config = dict(
    n_experts=256,
    experts_per_token=8,
    d_shared_expert=64,
    normalize_top_k=True,
    routed_scale=2.5,
    norm_eps=1e-06,
    optimizer='muon_variant',
    max_steps=6038,
    dataset='wikipedia_en',
)
Below are experts of layer 4 (counted from 0) of a mixture-of-experts language model. Rows are named router (the router's row for the expert), gate (a neuron's input weights, with its number), up (a neuron's input weights, with its number) and show model dimensions 0-127. Each number is 500 + 25 x the weight over its row's rms, rounded and kept within 0 to 999. Numbers have three digits each.
After each expert's rows: a language model's description of what the expert responds to; "gets" lists some tokens that make up at least twice as much of what it gets as of all text. This comes from a sample of Wikipedia text that the model never trained on. Tokens count by the router's weight.

# expert 17
router:476542500518502506516473531506500494467486488442488469482461530543547467472476518531509498466519480514515503531511471502477472486517452484519527519485495520511548511521487486444500490498514543508472502498540547463520478470518523511488483503504477535489491528524495523487489506500480498515476542484493454535478531497478453479536502515491451516488475517507494543530479466455517481546514
gate0:483524453526496495459479555493506525477505509519484468522523526513520506479531523537482522532465479501507461515512506446481533524509518502479538529487457503521497544533550487456519516513568505496513474490521482496486515513521532496514515488522542490500489543507488498473503451474487514526497545467494476517479497483497448460511526462484533508513513512539484491500533456509493522509471
up0:498483473535537510506501493481503454509500464487478498485500503482500535475485493563525518527531534465529500486484505499471482468499489535512440474466539474539542467492489456503501476517478483527544474539507536523490515484461477481506506484492506499501496493527515484519478512474493489521491507472491549496435529475549507547520525513525550484491467489522486524548491475512491522476518
It responds to: Biography opening words. "a/an" after "(born …) is" in opening sentences of biographies, plus infobox markers like Born, Died, "=" title lines and line breaks.
gets: " a", " is", " was", " an", "\n", " ="

# expert 65
router:485509518469484503530501519534487492502516465491488502524515492534512509470457539482511486464479465501493505480528496520478497466515505494530456518513476507488511493458535490497487533487526507484471551497462536457479520504466457480521477480541503513482503509471538442475470499521427504513506508458484466478485501492523497470507456510522529517458467501482541507542484470473532484500453
gate2:485552468548514504494541486494492495439503475522533493495493515526472482501485474493508465512546495487521511508479538500479477499506481489509501500515456507495517527525496501490500489518535522462493549470474482501518540500518507505472518471512543519534504514500564493531491505469466507489498481492487488496457466466465536459468526521504514467514493461477523472537512515549426481468509
up2:489507503458518477513510523495505469467478491480540473509484512504461473490507500543526509524488525472516497497439474537493480520499482485548487493526480531488491512511517523509466442547556474500526509524491473518458483489537467523536523521506513526510482475474514489517516485467527505498477550526465502509507559521507529496513483492533477499497463491522521465505498523547460496445470
It responds to: Digits after decimal point. Digits following a decimal point in statistics and election tables, such as 48.16%, 9.65, 0.05%, and units like km, sq.
gets: ".", "0", "5", "7", "3", "4"

# expert 47
router:492484523443481489520478527527500440477444503464494466522477477517468509527493483508548471492479461554534450471511456492489494490503522494554493538513506514523505468443515471530466504477515495477454462489506539466493507517508469461495484515555466518516480491470482526487518522492494519463522520488498499490499532482479497461503496510510508539497477501527513511505490480481516475487482
gate0:532508490541483530549529523507492544484522501511513545490495515532539469495490486478498485509494547470477497528478465469509542550456473538511464501469458515549485489503522465518469493528459498498494503439502496491493488492518478523477494498514503484512485521498474532520504503460467553478485487476528529502495485528518461512523502509482436507520511478501542493521516514477465501453513
up0:513477488530539487459530517487486538495498474508498506461460493563507548499564501529475534554473500504525559496471507517497534489529471479532513475527508490504503490520492518499505526532513508500511548446467457483524436499510499501469504527488507502482492524470497495498499549460487535522522508522520483469496489472524480493516545501514481478492521470482495504535484478504511504479461
It responds to: Table cells and foreign names. Digits starting table cells and years in rosters and results, country codes, Jr, and pieces of Thai, Cyrillic or accented names.
gets: "1", "4", "6", "5", " Award", "C"

# expert 0
router:530524506515450462515501461480479484503460499522515521527480485531522521459471500491480507493510547518453518505482502516494478475520507494460482507475485468514516527563536554467507479475483525491492489468446526495453518483507524477532503524530489543476508463523458517468460485475506481470517534477480523458523521459509515511504501514494535491540493515528522541484477513499475499519505
gate0:483499490501507457502469507432512512526495519498465519452485529521514490482500497487513530484490538514493466521486479536539472553521446496496498495507534460448438546523530447496527505474544488466500502493518506498480467524524502473505486518500487484526498536471508504533549484516496488500508511498511488550493514504468489489470464557488504511514520479553533499521480487507493524493519
up0:499489515524530534506492475494487503473484509465500471496479456520514557483499481476517530521557555503491498503450537480514472509510502503507475477494476513499511531531523489506533492451471492516499510512511502526480524485517479513532491472516525430508528526524503492522503486508459504527496480474519471469500531446472470507517515456465474509496470518511454428508486532494490447508504
It responds to: Past-tense verb endings. Main verbs and their suffixes, mostly past tense, in biographical or historical narrative, such as took, began, co-auth|ored, edited.
gets: "ed", "ing", " of", " with", "ated", " made"

# expert 27
router:528496523500532481529511510520474481498504504492539524458473534453452481475483453481490493496475521462482485511506502483539519547497503535442502442472462512515513456527457483522500509485505475562504510534532511502528546513478486487488507468550485472501495475489551479510488479472512534468512475481501502499479523520533523488491495487468506511543526485493543523486499496460493510489517
gate1:515535556526495559510486490435499499499503515471516522485484505488525463481502455485491505473493504507474502459530485533492483488534483531522474493482488516496511527536476475529499442484521463535508504494515522496526520519470523516514524476493504496546548472497501473500521480494465469470502503545536530499441486504513512485464498531501469511484486453497510525532497476542548538486518
up1:486486483479522497523480464491500526454557482509524467492501513518470490528509549483510553549484501573468516456478504496533485505432479485443510510561504499531486532489508484470500504492505513488480474475548486453501503502497482478492501530526495491532463504494491500490494500486504483513485460456532502479511543497510506519521449523518471498537518518497512539528516508502480506515497
It responds to: Word-initial fragments. Opening letter pieces of ordinary lowercase words split by the tokenizer in running prose, like m-ellow, s-omething, unc-ertainty, sh-ape.
gets: " m", " t", "-", " b", " s", " w"

# expert 7
router:473458539491480494524469521525512475508468482473471484517485521555550493515494459468523485491468491531506494522536478533464448466552530499530496548517511504493488475477536485485499495510534517457501476498510531489516524527458454500530512518544497491503496475491483500480517487537523493467507535461491517510501494518468447473519495514506514511465475498518507534546483497502478456468509
gate0:494471465504490523462499521472548517540472479522533456542509498516475501477485527471499492474453492515514513496532479475536485542529475502475455523476487472497493527501480464466540452462552515496490478473499470504528474542474506541478523479522554479524492514510562520490497523543504517484485503477540491486498495473494491492509487471514473506529502524545490508505539482517510514512504
up0:513517516513500466465556500488518493479484496508521513485488441505494472492543498480489492493510493509525544527506563505515471521484456450489499518467494488562481503527481481490465502488528459484510506483509500502508478482483516549473520496544482510499479500522441492496494524480517508518521513459524512559488517447540512484536496515447511522524521557483535530509521504500505498471481
It responds to: Modals and proper-name adjectives. Modals and infinitive to before a verb (must, would, to have), plus capitalized name words like World (War), United, National, British.
gets: " to", " United", " World", " was", " National", " North"

# expert 25
router:476460501508536484493505505480466488473487469497479507532474477535452511499493483513500522447538468500504454457456498489501468464491487507522483542491485526506539475501473493460468494493536485463523473462477521505469517534495474489483495512490485537516490540509488489466464487510489540495492514490526515463520497484475468488551460522541514522493510468496456544501487470474517467477452
gate1:449503488509484510445480510477472546548457478534462488500486481530481500538515487504527481516538486485458436510496472485514526502511495483498492565520482537514528525504520532487484504514515462514488473513502460511478481461483510520524526484536499509516507487550486499521513519542469463512507510475523453501541527518510481516509505501503494463514524485504488445489513442543500507516508
up1:482490501538516516476492488478497514520554536546521472510479507502460520499501489480510523519468528535519487543582513530486451502522488501496492507475538518492468482509508537502506509461438504449534504492506506555470473514491490511528510529484543490484501495478521496547540490468513526489479499502489464512520491503504524500494504538468503489495450452519493493465483516467522514501455
It responds to: Percent and result cells. Final characters of numeric table cells, especially percent signs, closing parentheses and last digits, plus Nominated, Won, Yes.
gets: ")", "%", "0", "5", " —", "4"

# expert 64
router:463484531486471466532465462532494465495469469470460488518465504515521495519457471480525476485484498523502487534533465535506468471514511487509506513528520524525491476463523457460495517476516506470478478511485528472471547535481468475505461543539473503521479466457496488477486491522495478473505528471456497507526517525467481479542476485510518526471481481502465529527473499514474491472502
gate0:537512463553498503517525516460517531502544525522449495530490509487491498520524533533476481521477474490508533506513495498527504521522491489470445503503467488504468529524499495490491524494540485436522510497466475502492467489490503525501439495481492550477493473502499518480492557486525535520473532511561505500501481531536549558486500501525496484523502479503531470506511478546493515504503
up0:499527484451501468517501511503510523526482511496522493488497489476485519444491525476463516518515530486533503537479486554505474516491487517501458520518504487477537533586528493488530528482501511498525473528491481481500493523488452478503498506481512503473501474512502484508476506543562471472536453515505516521503448506477489477501511469520473468520473452432499519512523514511490536476521
It responds to: Comparatives and conjunctions. Conjunctions and comparison words such as as (as complex as), so, until, than and how, plus separators like ; and spaces in number lists.
gets: " as", " ", " and", " so", " un", " or"

# expert 43
router:493499529472476486555482513498500490485530477511504495496475515483452534541481488485521489511519451524540472503450458517515509530504513488493501537496543542514520472478552479512497514497497517490518488508492492452493548470473442474511491509555464502508498500500470459484516503512476453548499515463512490527500493508546525481520519491484519470476465506508487502550487499503542470479458
gate1:519524457471512459537470492506501511480528490508498451477505471494455517462496517494474514504529501519448493483497472499498491533450457507450484523526488492518472497518533568519514519493526541508488511474535539521465529481494495548501460505467542505476483520542470472491479482468494497512479474484502505485499496508546530537485480532521501478483483522493503448516484472458516499503480
up1:495489528516508500526465521472562526455527507527478470498495473554539486463527492518512490469530516437503475492548527536496495465488491555510464508513533509487492536496500488553521480502504455521537526500461486517442495507495505479512521474506496501496507483504532548511504528518467488497505529487495473522482523479526535525473488548522523516509519502470470509529507524511500532476489
It responds to: Abbreviations and name particles. Periods in abbreviations like U.S., L.F.C., nom., plus www in URLs, Jr, von, Mr, et, and taxonomic endings.
gets: ".", "S", " Jr", ":", "g", " &"

# expert 41
router:464471534474472486521482488522502463477459473475495477532481497513538489522460467491509474464470473524498490502494496532489472455511537498526530520541492517503511449448525460489487526503505509464473457521461525478471538510448456478535491530538478498511490482488469503468522482524494478476495530478473491502495533503480486471531457494512523524452501505530487526525472490493481476496516
gate0:454496444558507484501532498513504546467508530561502514492520499503472485493529451465485521524520515497542521485510507544488482515487477493557509476423503510512475438526500515518497501496491489481521480453522503505483485528486495479471511507458526498527457460492522480511499495491498534490481486467533478503494495507503491542522492498507502456514489499499505483496514544509468560500470
up0:509508489472527456444478537482476536503486510498489541505509526505468520500525474430484538506519489511517516449544456503503487514499518499496501493569512514500512486515538510522491488518522548534542517494500535532501510485474523467482525488507519503507532517508456481526482522521470492512489476507546474493526499478492485584513476487509532515478449475503475499514506493510498506508461
It responds to: Possessive s and suffixes. Possessive s after Women', Men' or Britain' in sports tables, plus the word of and noun suffixes like -ation, -ity, -ization.
gets: " of", "s", "'", "ation", "ing", "al"

# expert 20
router:570470520513512505502497521502535544470490481512543516465465521521514497461512476528485533487555511447485535479530539525492506473521486546477491466489472493520524533532485494468522481471492527515504465505523523494508524523469519531475502528523522494497498530492526509483529537459523462485487518558505523511455479470502457487494507486474467517534490505524471497497473498489489467485522
gate0:506494441533549501531494489481516477515457487502511493476477543441539526505479497474495506516535482506505490507492499485476515483489449527513470542534467488492503498475462454518498550454535532540478521450511505484506437488516506503494531480504505507518526461491501501491526477522478491493551528508497521474502511477558470537534494487491494504522481528473493504472523478478522526498516
up0:473475491533477498476492527488453480503499466508477497519481482520495515501528469474560518547495540486520546478527535496468519469510511472478473499527506512499509512485473537504490512511519504527504507471501473513525511499517533473493558538457497543484545508537465489503505555531464476496475466463468554458482499534532490478486491513532488511462518490493496480509504513529519504549479
It responds to: Determiners before nouns. Articles and possessive determiners opening a noun phrase in running prose, such as the, a, an, his, its, their, as in there were a total.
gets: " the", " a", " an", " his", " The", " its"

# expert 2
router:473464530467472475542474488524487470479475469474471481535457491524528494521470471480514469468481481532516487516512467526496458465536503494524507531524521520513526451459518470472490528492524506477478470517480532468486534536462473466537473534534468501508481497471483490478509497523488484468509517476478497475509531517478478474536475498526514529464486486537486526532464494490484471478490
gate1:538536442514534504485485501491513531460481509494537495502522488508481496516503478569531530496490526474520474464515505484517450529472480478462487494502467492485534476511480495534517476480544499515511497464530449502485473525522541525467498504489522450514538513508514486481501486475518484496480530463518493485477441547526463521470488461497507489510516525496502436529509489509492508528507
up1:472469491510497527506532509484508495530525555527503504515466569531471511491510519476474507546521497485512537449506563490506518492478502472484508439517477489477484496503461502533526503482527509460519528504505531485536535492511498517490498508505489522518470502498493437464504535491517516457521469513510512514467546508517542511516529462514487480459508477531503520520511479534493543500533
It responds to: Leading digits in tables. First digit of numbers in wiki tables, such as vote counts, populations, years and scores, plus table words like Yes, No, Unknown.
gets: "1", "2", "0", "3", "4", "5"

# expert 34
router:441476518511523482500491518526503481484530494471477465511501490517462552509490547544499476498491492498540494563509514519525465480457519539526494500533498545531531491494495508542484521524478497480475503507515498529501434485487506504478465490502471513525492502469462533519559502516510554460504466516535501501515506489483544454503514507477486529518504516521497530546483491471494473509494
gate1:483505492528507514484518504492487494498503510505473488527541497556518531453481480505531522513471487498494548554521518483506503507530497529462473476520507502491511507515509500530499511559544531488452517521541546543518436455492486526472492471487489529514467492480489537492511447531476508507494471528491534482532517537524550475483480497489510480565471510509507482498488515532496490493485
up1:554540477488514502509505502491465471484500521519486481489470513534474467491550515460469474496527497480477494489469470455503445526491490493521500470467554515505520457504523451507484510527491460499489537507516497469470512497508487545505511524473497517474504507447530483483464510489532455537459439514494467478485479457514509479544521492523487513459505489480507515517497538489515512494501
It responds to: Infobox field labels. Infobox field names after a list dash (Born, Died, Spouse, Coordinates, Occupation), plus line breaks, dashes and parentheses in infobox and climate tables.
gets: " (", "\n", "-", "|", "–", " •"

# expert 15
router:468465524458487439537471448532485470461455486470518470472464510492527518510492495501541517503533482519540493527496475540507510480547509499515532489527505513477549452526536476488507509460515516483485469495512537511503514476483480486500504528503491501521512496489484464502463514481498513524480515481466499456461536472472491484497460521531474520482496469492489518519475482455514483488454
gate0:458536486515528463498539504454493480504515518490522522503506512484515512493485497497521472499567514559477535535490513466492485505502503517520466508507475509466517491509486501483526511470511502495511522494504505513538520545469492501484516454501486517483504525495464534484481440491455555494502508516538481448488475529531505508489486487512477459550504532544482479484508512517497531571457
up0:484500515514493555541525445506487510520477533513486470490465528490503515490536491495506523493528544497524495460522486530519565487552501480467493527458518488506471516514487487487535494513522495528475500505513471504497486487514532489506461452509510469494548472473522519504516525494490468443496526484488510514485487510514553518518514523483518456526516491500437529505510527540512457537472
It responds to: Post-delimiter function words. First token after an opening parenthesis, pipe, comma or list dash in lists and tables, such as the, to, for, via, Results.
gets: " (", " |", ",", " a", " –", " -"

# expert 4
router:492501513504482477543506515532489549467524490473549511488501461527463483496492467451478487462509515522493560532529483544493455481513530523536512468476493458529508481531472488452548493523505508542467480480522490494486521505526490498515487507524562501494504536489486523494515510476465449487504500481490526499500485495485491549475464532559492487525474499478491497471492517491527490492496
gate2:489516516536529466542574497492512497524486529440517486505509539446511512534460528447503491501493513496529489499514492523459547490503484562510479501487523526515512461484480479515518518483502482478499514510483485489475497508540517495532506514464506498521478529525510518432517496462427484507502491529499510513503515482475521542510543525502488496545512514463463500492516514501500492524491
up2:491509501507488531482441499527489482539498485480518522496493505481487481481495495438510521458490468509484491463532479481548487507498485513501541508507506471514474498480486484493482545494480529498502470499464452520472507483553512530494455477468523441560493501500469463513540483501584522486502498530477496491495516520482498460507490513498537535536510502538508484487519453492510490489470
It responds to: Locative prepositions and articles. Spatial prepositions and following "the" in location descriptions, such as "in the south-west of", "on the north bank of", within, along, near.
gets: " the", " in", " of", " at", " from", " on"

# expert 6
router:475497502497488468471556495518500504482463482461484497521492489521480481523499523510531511546491494529520441541488483537501455476527481475524512502509455520466539488478507539492502490507502478536466479522501511525465539488538504463497486526448495530490467532495481513547471512537466460498481486500492503499482517502455534455548471499506524492491468515534520478510515480491491449496468
gate1:481460516498502458464500503502511510540522531500535538505505546491447508519511506435519478538478490519480446488492545473487497478489492509491501496492494515489526506508518463588513506534475485494467499528492434527472462514510492505465514472499523523477479503496490478512511491493473521538519511502480496480474491520509482511523493546507555513503485507497519542504494466475532467484450
up1:483496472542454486530530503507534500468526502493505488522533500465476480503506460494484515497502525429493456522513495525481459512576509517528489497455494514509543494475510543503540526483476532447524546483512521446520535488522491485528520479500533499514514516496493485540502509483522484485503520475524519524484499534509524496526481470513499483479518536511483489505520516540498522507564
It responds to: Table column separators. Pipe separators between cells in results and election tables, usually after a name or country, plus born, Founded, On.
gets: " |", ":", " on", " (", ";", " /"

# expert 58
router:456450515469495518547491456534495477467500482502505506524470491506518498522481491469505481497513465523514507509529485564489484501549526496512494539520522516495505454467530456501482525514532493501475488563455525471485491511476467474553508541534467528488483490457537492508468483519501512497502551497473462471515513502501486472512475475524523521480516505520487538520482454523508500506483
gate1:498486485498501472492481517458510525446523503498450459451493507480486515488570535467516503500536502468458491465506544562450476498513485543502463471486507495508503523509496506479513469504498479477520535487480509508516473516461464496521489510476491491511463504512515538492506509486506523474493503502561536512494504482506481463523547552496450516517537510526490472511502492530486540504516
up1:488502490493504511482552514462531530510520469526522450498492514480537467502487508518496454514513515480477520524544480492499491552545464513496495487472528500519502518528520498506503514560513469521503478544513521498475488487530493512517534565484476512480535526531503499487549504529466474491498533499502491534447488523525539460483504487493487492466465502478504451496516449500531512541518
It responds to: Catalog numbers and symbols. Digits in tables, coordinates and catalog designations such as asteroid subscripts (2008 YH_{127}), plus symbols like $, €, £, _{ and ^.
gets: "1", "2", "0", " ", "9", "3"

# expert 55
router:448470535463468460519510465529526468484484476464515505503463480519534474540471470468519465516494510513511494514538475536506466468517505490506495509511477486527534450452534464462497514505507505476478476493491528483480534531485489466526467527547498505475454513492491475507491480470491478476525490482452479476509523509481489460542460484511491525468468486517498497499478501493510459509464
gate2:522504506493553488445566493526517497478512498519549454526530534511500497498495512469519542520483508512499498472483489513518500491442477466479499501520462476487474477507484491508469483485513542512477521530499471543464491500490496498505481487496512520465510502507505499499448535479527529511515488497556517496500552491566528511493468504485478501473506490501457546471482493470491528534554
up2:491469479516539504431477530509515527512528468486483483515529505466481495477531534507484490473518484490509483553504509496488471505504510518492524546454537487511551520466493456511498479487527542552499499483437512486529489521466507488481487490526526470469550496526508466506477480520488521497516500501509474534545520475466505487510507438484453521470524480509507504506507536524501512466499
It responds to: On and related prepositions. The word "on" in all its uses, such as on the faculty, onlookers, on October 18, plus about, off, near and stems like prot, ign.
gets: " on", " the", " in", " at", " of", "On"

# expert 57
router:443495497488457462527497478535478485500474476504487490525487486505508457495462489484500448492454505531539496522518453530462464462529524498495533508530497516531503450501535468494517524537518521478466483506520555466469530530459509477533446531528497486521487522482485510487508517487497468485535501459474487477485518478477493482529462520513506512478488540523502501504470497486482499473486
gate1:531494465498527487471515486487494539489547466527486472517492498498491531520529492500478515468494514483551535446484509518504515483491504500523525483520478533497537530461501549500462466493516491500503497516527533489463497500467464518519452512477483532538449468510491502515497495503526528466508523517489458506474481492505495490457462521467474498491559553513540522490514495502466462446498
up1:501500489551525481464533456495533509520497501511467505502507480484491497511496494530482485524549517467520559477533495520507486512499498483469508480440493502519456463538489474481482476478500511490520532476538500481461465513499511497472505499514544489519502531530551483512485514460461480488516490512503493535518490460502497499450532525427467512458545508473485484522505493507479554502510
It responds to: Locative prepositions. Prepositions, mostly in, plus on, at, during, throughout, introducing a time, place or medium, e.g. made in 1991.
gets: " in", " on", " with", " of", " In", " at"

# expert 56
router:460470532472465472540476488529493471470468468472469476527465489521527481509465476477516468465481481533504477525518473514487468466531514496529525525532518533511512461462528465473502522502519504468480470510479537471485541528467469475536472530533470499504481489470484492478508489525491486480511522476470500485507531501474470472539475501516527533465474500536490529521461489492485467487492
gate0:516450491526497484466483493514503510521485544499483530539498506511502511503522483503488544549487480516465448485465517520519499453496506520498488494509504451467526519546486495512488506491482525543488492520505486529507511507490480496573537498469478528501470520506542487498534498449489523538508464555504494507497503514515482474509522482472481518540495534478509453477551496501522562494541
up0:494542479481514542472523545489576476551515537510465510488521517480517515476516509524478517509453551499497503509495480502496480537484510483492474518472440516503474521462460523502518477511512482523533476499469516519472470508539548483482529454506485461504488504512481513495503506537452498504491521525474458504532512517500489550508473501528511496472476523475536469512522515521483516477515
It responds to: Section and clause openers. Sentence-opening During, Following, Since, According; table divider rows; word pieces after headings; digits in years.
gets: "9", " L", " R", " F", ":", " P"

# expert 12
router:472465526477472478530480476533491471473465480468468462549460498523527490512469464481512466470470473533500474524508465528507460480536509482530516522528515525521523452457514467480493518491538505476479466509464533491490542525477471477544486543534462496508493495460482484491505493522484498479512516479467498483499523514476484473529485500500510536461488493534496523532468485486505468500484
gate1:475495490531526506461525527494499505523505541549511500463489493478500539470501502490512540469485577483501496479518532532492467551522504522491512532500523496454500581557492494506540494492489501517485510495489494529502481455531522538510487474486543513471488522547516469497492495520480523498472520524512494489463533495515520527502524471503504464509447457524499493509525511502501493537495
up1:503554523518512489503459510489496498490474509507497459473508485523527599494509510512480531492504510467491532468509498497488494511476497543512549501475484479461509501507496519504483506487483490484470542499525475498505486477527526501478487451525523474469478485477465511550482484514469483525528511479487482521476475513462490512495533456511459463541482506515463519560515478457477539531495
It responds to: Digits in numbers. Single digits inside multi-digit numbers, mostly in tables, polls and statistics, such as 1,200, 14,604, .688, plus W/L results.
gets: "2", "0", "5", "3", "6", "4"

# expert 13
router:466470535469460474536467472531481472484480467477463495525460499519525483513456476471522467461477472526502481525521471517495474464537526485517515526532523521497510459467534467476489509500526521472470467500480534473479532522456461472527473524538472517498474478471495488482507508523493479487512525488485499489499529512473476466537477508516525534463484495530474530517465487508484477480497
gate1:483506469501527477534493527454513492496511548487477511502540495495488531485567528489514536485487520488475476530487491472515501546540529510501493490543502504464497508445470514534515482504519517521515513483512490570513490539480485496508511527504516508551542497480514523503485503516524478493495492497510521543527520503485485501485486508528476441555552502490502469454548540513532509482484
up1:457492464515478528446526538483470530469515500538480481518534501528501529507506469496514512521545480525470449474483483491517448534506493481493513515532538489512466454525473506490475511511474494561519522487519533477514481518484518507468524476516518477513486465492503505493493531501485505483480521478528521523483525501496491515517499467465459504538472546494524540510525470505459531540546
It responds to: Mixed function words. Scattered tokens such as while, each, every, one and sentence-final periods, plus name pieces like Sus-an and Moorhu-hn.
gets: ".", "th", " while", " $", " than", " one"

# expert 49
router:531477529469506502492500550523532494457478494520497489506511509489505521467534494471511541490533445482477546445522512533488488481493498509481514481524499520521532544458490479460486464434512486464495474451505520520501478495487525530511521542553476519508522529466483529469501521507527470520515486481464506496476496477492451468510539490517483524489481511526508494535480506516466496503532
gate0:469454505486495512490491467464517498447489521524487521463486458455519513520484514452472513525471516484490501463527507498537500487494525520516572512527493511516487497498501526505484496543461504497494505463530510508553496503511497529513484534482504476457485535530554523486496482480528498540533503502462505487549524562506502527526486512536531512515463496486532518508481521544465512491494
up0:510494486495577503479506489474458488501523548494495445497484543497488469507546542492515497491547500559438481494508497504506510503519507500535498483500519456506493553503508479498492495506505456483462482460497498487505453490492525538475547509477504527511472487533433486510509526532482492504531511468533510468485496473478508475544513510457499521517486519517460486471499485497517521494508
It responds to: Possessives and year endings. Possessive determiners his, their, its, her, and the final digit of a year before season, album or film.
gets: "s", " his", " first", " their", " its", " her"

# expert 26
router:465467528475462476532470491524489472479474471465467480526466494523530483513467481475511470466477478535505477526517469523490463459535512488522516529536514533516511457459526465476496522497517508470477466510480533475486541534468466475535471531532470492505476489468486494475512487517489481476519521476471490480501529505476476470542479507520521536464478496532489527523464487491488470494496
gate0:458510491563534487487535527485479533457519511516536497486509473510446518489572465509469514502514521510519497487458481521527514508519517476464482488502465536518452508564509471514471456541512476518502495475476532513484464482523499518503479475474513502491514515520516498544485503541513488503510473544528523513496486486515496473546496500474484509524486551502480485479537517520518473486491
up0:495535498469500517557492510514523524505494516483535489499499510495511470495457513491516489495478504516480475504520522449477513487517499497515526525498495486505515532490526469519516480465557504518490511439486495484483503492463521502488521440450467476556495478503469530527509546484519468482466497520521524451498505541520533512463538476507528508536489495485495483539477525452468507527559
It responds to: Months and table cells. Month names after day numbers, cell separators and first tokens of cells in sports or election tables, and list-line openers such as In, -.
gets: "|", " |", "'", ",", " November", ":"

# expert 32
router:508489516481547476521525514457464499488533498529518524513536475468538498526546436500486512490511475498464527459488544499453547471536552506455510487543480545495511548494475475530469508507478505448504459474494498520507550516499458502498493502548491501531506490506493489491509503485504470519524483546505487495474504494462477483490520471507482508486520498528503517496477483526493465527500
gate1:509505495502541532533511483467484493482470478532518491511546501525534495473457439533500519492477489462519486496529470522516509534500463506472498518499513517459470480536503515486485476466532531506477500453511495490468495513516554524478495523509473511490547473521513435492471554535490524453506503496483514553510532538532503483506524466497534508528469478507526496504497539491491493490526
up1:513538482466482502477467503504531535521525485545490517465489465509491449493540480493526520516507500469530518521462515517534481459502509523503543459430545467515507524514552528507490526479480483482507459505513505510513488463459492478525532538485502493507499501496469539471479520539517514499539482502481497488433501455496497484543479507471499500509475521527545516506502503490468491515494
It responds to: Subject nouns and pronouns. Sentence subjects before a verb: pronouns (they, This, she) and head nouns after possessives, such as his career, her style, King's research.
gets: "s", " his", " her", " this", " The", " it"

# expert 63
router:475470531472465478538469494527482466467472468476462479525465484518530477516468477485514466463475472526496480525524468517491460467525509494521516530528505526517516455461523468481502519508520506466469476512484542475491536536464470471533465532533473496507473493474487492476507492517493484477516526478465489478506537501473472469536475502524526530470474503536478529522471492492485471495496
gate0:509503471518502495481574513497484516544516566504531523471541502495481530485530520548474508505502493482453502478497540493496566505484499484502474462495541507522531499530503503443499494458456544511513500491506496509522471490504512490481491533472520520474515476494544493519516520487525478548495475506486498496489552489500547465508502490475492480516471524495485461524531522484489530512547
up0:511548505486531491525493515458562495505504530481510512513524553474505515482526521509464516494485527507498497517497461512489504497488459572530520507476482516496496465495491545502502509487480455482502479453476506487503452491490499559524549515484484526519457528508464487511511523478505470501448508456525486549482490527502521498509488488469498466517480503533477519492490455464554502506511
It responds to: Spaces before numbers. Bare space or line-break tokens before numbers or headings, plus pieces of Arabic, Hebrew and Thai script.
gets: " ", " a", " h", "===", " ===", "\""

# expert 67
router:528504506461494497530471494521466468503500473522523497496483445508535531503481495541543498535471468532474508492528471508477524487504496492516522519560486518509497463443524515500488471485482490514459483478527563476451518486527445488502486502506486449463479502455455519469505527505477507491531492494481497457487536533462508488513471500527494497454502492496509527497468493485473503471508
gate1:439576499468492514512482515454497499569504506513480539516515497489457533520472527492506500505473521487494506496511496540481508506499468478498420493486545525529466501480475459507462461514521517505518538471486480499483471518477484480521480497474523474474493462510535510458451483495472463516496472503474510502502486512486498513540514470491485512497491507522532453488496520513524529507519
up1:481523520509533508470520486542438523478523487499479521444444489519454461529532478526517518480476469446469506460513511546498515560490481497533515511495462450465495521500458501511528507482512487514486479480497467534439494494500499515487519504514491521458505517493470518467485477461492483488486526517508509496533539497508494503471503530514501512483487493471492523470496530457496508532508
It responds to: Closing brackets and quotes. Closing parentheses, square brackets and quotation marks ending names or titles in lists, plus Award, Trophy and colons in list items.
gets: ")", "\"", "s", "]", ":", "'"

# expert 28
router:546512527484494499535459489503470462487475472492527523475502461506522524514508497492535496514519524511506520523535459492478501467526495504503487479537515517504488466454533513526494457548490475509502471452514525480478530497528492451497486475518469466474448501464463476511520526514480498484529514478500554445458493518490465466525477495503510473480499515445512533496477531521504469483517
gate1:510499482520545496482534529468505501487501483510519492523465505476494494479497525476516536526521524473518525495502513518487465492478427485452472507467532474469493477488506520494567476507501500491460511468447498491540507448457499513493470518481505483530548515532507496512516557473477483515532484472549458483541497499487501519536516474503483543501511524488501527507526527468497493534488
up1:501488550515525511462477487513496471481501534523511491492472462475482465486524515504489467539491505454494526501441518475498525489497502413430496527482485504507513508514518478501534477470477460474507503484462491485486473485543483523509500502518489511517474494497513509471526468494539526470450474488521490496504481485464502511488505551499502507519556510477492493462521504461476538458522
It responds to: Clause continuations and closers. Closing quotation marks and parentheses after titles, and relative or linking words like who, which, both, only, now, instead, originally.
gets: ")", "\"", " which", " that", " who", " also"

# expert 38
router:464463530479471482539472490527487470466468468465469475521469491524528481512468460483506464477482478533510477521523470520495460470531501494521525518527505527521515456456523468468503521497525509468474465511475535466480542528462462472536471525533477509500469500471481501474506485522491494484507524474477497481513523503473477474537472505512515531464471496534479530524468491484480474491492
gate1:493515507478523479460501538502561507492552567477506476497526513505507544465546507483476527489500512527511527452485495508501521465510499526511526507515517510473500498530510492504486520538497521523538521453457490532518495451526496485486484536468516513500493478561504494500508507522507540463545512540504523500495443468481531501533475510486534509520500563523496502483503493475514496512525
up1:481413515544497478494491498505487497505496489487494516482506525499525461490542535510516450461458462504536497500495547525451494484517523458536456491499491485528473495519484504476492527540509531516476502516540527485522529475459521494491484510475513542531544497519523556516512554499523511504525514525503550529544504517482486515486488516476488471511501466489524512522509491519499502513482
It responds to: Sports standings digits. Last digits of goal and point columns in league standings tables, plus dash placeholders, Yes, and articles a and an.
gets: " a", " |", " ", "0", "5", "3"